Weights of a small mixture-of-experts language model, trained from scratch on English Wikipedia: a variant of SOAP for the experts.
Below are experts of layer 10 (counted from 0) of a mixture-of-experts language model. Rows are named down (a neuron's output weights, with its number) and show model dimensions 0-127. Each number is 128 + 24 x the weight over its row's rms, rounded and kept within 0 to 255.
Before each expert's rows: a language model's description of what the expert responds to. This comes from a sample of Wikipedia text that the model never trained on.

# expert 25
Spaces in sports lists. Spaces before minute marks in football goal lists, such as Pearce 84', plus surname endings like -ović and place words like Street, Township.
down1 [ 91 123 111  83 146 120 127 133 154 130 149 108 129 106 113 121 130 132  88 128 131 107 150 131 158 121 123 118 137 122  85 109 215 136 153 101 145 138 103 158 149  94 127 121 150 113 111 112 118 141 141 134 130 141 121 105 127 184  77 133  86 150 128 117 138 147 123 112 132 108 140 117 115 175 136 108 144 167 145 131 113 132 184 161 171 118 131 118 120 139 107 127 144 145 161 186 176  75 144 117 126 143 139 124 117 126 121 108  94  93 116 142 125 135 115 124 113 121 181 142 123  64 112 131 163 130 160 112]
down2 [134 137 161 100  88 132 129 119 110 126 163 107 108  94 131 124 153 109 154 129 118 113 147 131 185 136 173 116 168 183 146  98 106 125 146  88 108 146 110 154  95 155 116 111 145 115 114  92 141 109 119 148 143  96 169 134 105  85 139 142 113 141 100 133 169 129  90 137 146 100 103 120 101 149 106 110 143 116 117 142  98 113 136  79 157 134 114 171 115  91 112 178 140 163 120 144 131 145 130 114 164  86  98 149 110 106 136 124 123 101 111 127 125 114 134 127 136  78 107 136 133 130 112  97 166  94 177 128]
down3 [113 116 149  79 142  99 160 105 159 125 108 148 132 132  87 143 136 174 107 120 137 134  96 122 127 138 137 162 159 138 129 117 128 144 164 147 123  98 114 167 129 117 130 110 152 120 160 153 125 106 154 114 142 144  87 141 158 170 134  95 153 161  96 107 100 142  74 150 163 122 124 109 124 113 122 121 135 175 143  93 116 116 149 101 161 124  91  86 133 135 158 148 147 143  99 105 127 129 134 139 148 151 116  84 123 122 133 121 127 175 103 126 163 146 172 169 158 111 149 113  87 163 129 130  67 137 156 117]

# expert 13
List conjunctions. And, commas, ampersands and or joining coordinated names in lists, such as Colgate and Lake Five, or Hill, Miller, and Marley.
down1 [130 163 106 160 111 136 147 100 153 135 141 106 117 165 176 123  80 153 135 123 144 132 121 167 108 115 163 106 143 135 142 102 159 137 151  99 127 128 126 114 128  94 123 123  81  89 118 102 131 125 105 149 106 169 142 138 173 131 153 102 105 181 133 128 116 118 164 141 158 127 112  69 112 118 149  98 122 141  81  89 170  97 123  85 121 108 156 116 122 109 131 137 150 123 160 149 155 172 133  93 118 101 114 127 107 120 126  97 117 114  81 152 146 128 116  92 160  87 152 137 112 126 154 140 144 143  99 126]
down2 [114 116 115 101 146 122 110  77 116 129 133  95 145 106  94 146 102 135 160 127 161 132 139 123 183 111 123  75 123 127 152  90 113 145 126 123 120 113  87 125 102 143 111 131 156 121  97  80 160 132 160 122 143 143 117  98 129 125 111 132 133 134 109 165 157 118 108 130 158 105 111 128 134 127 103  90 144 111 167  99 151  94 102 102 159 118 111 177 124  85 151  94 142 170 141 162  89 130 101 125 101 142 163 128 115 117 104  89 135 165 155  92 146 123 129 138 143 113 113 119  56 115 100 167 122 120 118 123]
down3 [121 126 134 117 130 148 110 143  65  99 152 142 130 134 118  99 142 156 135 162 115 135 140 154 100 165 142 139 133 123 141 162 117 107 195 164 111 115 105 111 124 159 129 161 120 112 111 107  81  91 113 130 152 133 102 132 128 122 138 119 118 170 101 152 126 158 153 180 115 109 137  99 126 127 115  95 147 111 162 112 182 140 112 141  97 158 117 149 134 156 139 163 127 140 133 147 110 162 136 152 134 141 112 141 119 192  70 133 137 136 124 175 138 137 100 170 170 134 158 127 116  91 126  87 105 126 140 116]

# expert 34
Name-internal letter chunks. Second, lowercase chunk of proper names after a capital letter, especially foreign personal names, e.g. E-g-il, V-ern-on, K-em-p, Fr-ag-ile.
down1 [144 159 118  97 147 130 106 153 124 122 147 142 122 112 165 190 109  94 149 196 125 136 133 148 120 117 108 170 126 141 113 133 121 146 128  98 104 152 118  88 137 151  89 131 134 139 136 152 132 178 154 132 144 120 143 155 161 163 150 144 181 146 123 142 133 156 109 127 174 126 131 160 112 108 120 118 120 166 140 116 113 159 147 125 105 119  90 140 181 158 128 132 125 163 174 126 115 133  95 125  65 117 128 110 111 142 146 109 130 123 137 125 119 114 185 116 121 111 139  99 112 131 158  87  81 121 114 159]
down2 [117 115 121 115 138 132 107 132 108 102 136 114  97 108 121 132 142 134 113  98  97 107 175 145 175 153  58  90 112 130 106 123 138 105 141 114 135 147  87 126 150 182 110 155  80 107 133 127 103 135 105 142  86 131 143 177 135 112 146 115  91 133 116 149 132 133 182 131 137 148 133 129 163 141 179 149 143 136 120 132 108 149 118 156 148 137 144 101 153 113 135  69 113 124 119 110 128 110 105 130  86  95 137 166 155 150 162 150 133 111 154 120 160 130 131  93 104 142 148 125 161 149  76 110 156  99 103 127]
down3 [102 103 100 138 109  99 132 131 105 148 100 108 129 136  82 129  88 149 127 135 149 130 163 138 159 131 129 101 119 161 153 102 116 115 108 105 102 109 113 175 142 103 147 109  81 137 134 152 121 129 112 131 134 152 170 167 133 124 130 104 148 129 122 124 111 124  99 124 155 104 123 153  84 147  98 113 106 119 155 122 147  97 116 146  83  68 141 168 139 138 124 122 119 100 145 157 157 114 131  93 117 149 128 175 104 132 183 143 128 127 132 119 144 155 115 130 185 166 147 119 159  85 154 111 183  94 155 143]

# expert 3
Foreign name fragments. Middle word pieces of foreign personal and place names, often in sports rosters and lists, such as Liszt, Lisbon, Khrushchev, Gladkikh.
down1 [126 138 164 151  97 111 130 153 136  99  94 123 120 108 147 116 139 133 124 110 116 141 115 144 110 126 122 161  91 156 148 130 131 124 152 125 164 105  88 144 150 148 120 126 160 108 101 138 115  85 132  99  71 121 142 104 119 148  99 116 147 144 146 164 141 115 160  77 145 126 105 109 128 145 155 165 131 130  83 118 151 109 115 102 143 129  75  73 131 146 151  86  95 154 153 107 116 111  72 129 102 106 163 142 173  97 100 113 139 116 107 124 140  99  50 136 139 137 159 138 120 130 141 115 134 110 145 114]
down2 [118 128 115  83 179 121 116 114 127  85  92  75 137 144 120 103 118 136 138 137 103 131 162 135  82 151 137 116 147 157  79 132 144 164 139 168 121 142 137 125 155 159 115 123 149 148 118 135 131 164 103 119 108  96 105 115 134 127 161 143 124 129 151 144 117 166 140  72 115 129 117 158 160 117 131 121 105 125 108 150 135 155 163 118 157 154 176 116 128 155 131 151  89 141  92 128 132 122 140  93 143 158 142 150 121 134 210 141 104 143 125 155 180 133 124  89 130 124 170  90 112 119 107 136 104 118 144 117]
down3 [145 118 117 126 102 167 134 161 100 151 117 146 131 150 141 119 137 141 134  96 104 176 116 151 104 110 154 140 123 138 127 133 139 130 120 142 131 128 117 117 100 104 150  98 150 126 140  81 144  74 123 109 122 140 152 152 105 110 151  60 138  86 136 126 117  80 145 151 165  99 165 111 137 107 126 109 105  93 141 145 148 122 122 105   7 116 134 132 111 137 113  97 139 148 124  77 145 139 117 126 121 117 112 134 111 144 110 129 153  95 111  90 136 134 153 118  99 125 140 132 154 109 128 108 156 156 126 156]

# expert 38
Short-vowel stem pieces. Word-internal stems ending in consonant clusters after an initial letter, such as Sh-oot-ing, Th-row-s, T-ink-er, t-ight, d-raw.
down0 [156 135 128  98 113 151 166 126 123 118 114 153 101 103 142 108 133 138 138 141 104 179 110 156 107 151 154 142 133 126 111 103 150 137 128 152 128 163 145 106 105 124 132 139 124  96  95 128 137 137 146 158 129  92 164 126 137 154 128 105 134 136 134 121 131 126 169  81  96 146 162  83 160 154 165 157 143 151 164 164 129  91 105  96  58  86 137 133 124 146 123 105 121 150 171 131 132  97 106 135 155 129 131 129 180 136 109 116 127 117  99 167 110 147 120  98  91 149 151  78 179 136 130 142 134 121 154  94]
down1 [137  93 159  80 180 114 157 115 158 119 109 130 105 152 136 164 134  85 104 160 148 159 179 148 130  96 131 127 130 125  98 101 157 136 129 151 114 117 145 116 115 127 138 116 139 160 152 145 152  97 118 105 103 109 126 128 127 182 122  98  94  78 127 132 118 131 152 118 115  93 133 121 110 177 124 117 134 137 139 116 104 104 119 140 112  86 129 111 138  89 128 128 162 168 137 126 140 161 100 116 157 156  81 122  96 124 135 150 179 144 146 107 148 131 130 117 108 128 107 142 151  87 164  75 110 155 129 171]
down2 [143 124 118 114 154 120 124 128 115 108 100 156  96 127  92  89 123 139 142  96 148 120 148 109  85 158 121 112  98 145 140  82 123 138 113 157 120 104 162 118  81 154 165  98 171 153  96 131  95 134 139 117 102  86 112 132 149 140  88 131 138 108 136 107 133 174 136 123 117 120 126  95 182 163 145 143 125 103  94 106 153 146 133 144 114  77  76 148 157 162 129 121 144 136 120 151  99 113 121  99 138 113 120  84 115 140  99 114 107 157 117  91  84 148 115 118 143 139 176 140 141 125 124 126 141 176  93 123]

# expert 26
Closing brackets and quotes. Closing parentheses, brackets and quotation marks ending asides, especially after birth years in biographies: (born 1983), (1938), "Lights Out".
down1 [173 111 117 126 150 156 134 125  95 199  92 120 129 155 110  59  89 138  99 127 116 104 123 127 137 101 130 131 109 152 115 158 145 174  81 161  94 155 144 154 137 104 129  90 138 103 110 135  99 127 126 113 153 124 162 111  82 126 125 120 182 108 144  93 152 151 126 144 137  84 103 111 120 118 105 109  99 116 143 123 161  94 128 154 145 126 110 134 145 143 117 164 115  81 125  92 144 161 117 142 110 112 135 102 140 133  78 146 148 125 119 150 156 131 112  97 119  84 142 133 139 137 154 152 137 121 126 135]
down2 [127  94 113 120 104 106 201 152 112 128 158 102  92 134 158 157 109 116 125 142 152 131 136 175 100 122 126 113 148 123 139 157 118 141 142 127 137 143 140 111 112 100 126  88 138 119 116 156 162  86 119 126 137 129 135 125 132 129 157 132 146 108  91  85  93 109 147 105 136 127 139 108  95  75 116 118 111  87  77 130 167 130 147 140 121  92 170 125 122  94 128  77 103  74 165 135 147 116 158 110 119 102 120 156 143 170 143 174 151 130 143  87 138 124 136  96 125 141 148 124 149  84 125 114 121 132 103 153]
down3 [120 122 125  76 115 130 115 102 131  97 131 141  95 158 135 116 120 145 108 114 143 114 160 143 142 135 109  86 150  79 118 160 113 110 140 152 103 125 148 168 160 141  67 138 147 138 154 132 111 140 114 125 147 104 125 124 114 121 112 164 137 146 130 179 156 123  95  91  84 109 140 127 154 130 116 121 102 127 130 121 162  74 140 154 128 108 102 108 117  66 129 171 127 140 112 115  92 144 113 152 200 106 130 130  70 136 134 128 134 123 141 119 129 126 115  71 116  96 139 162 122 161 145  98 105 122 149 126]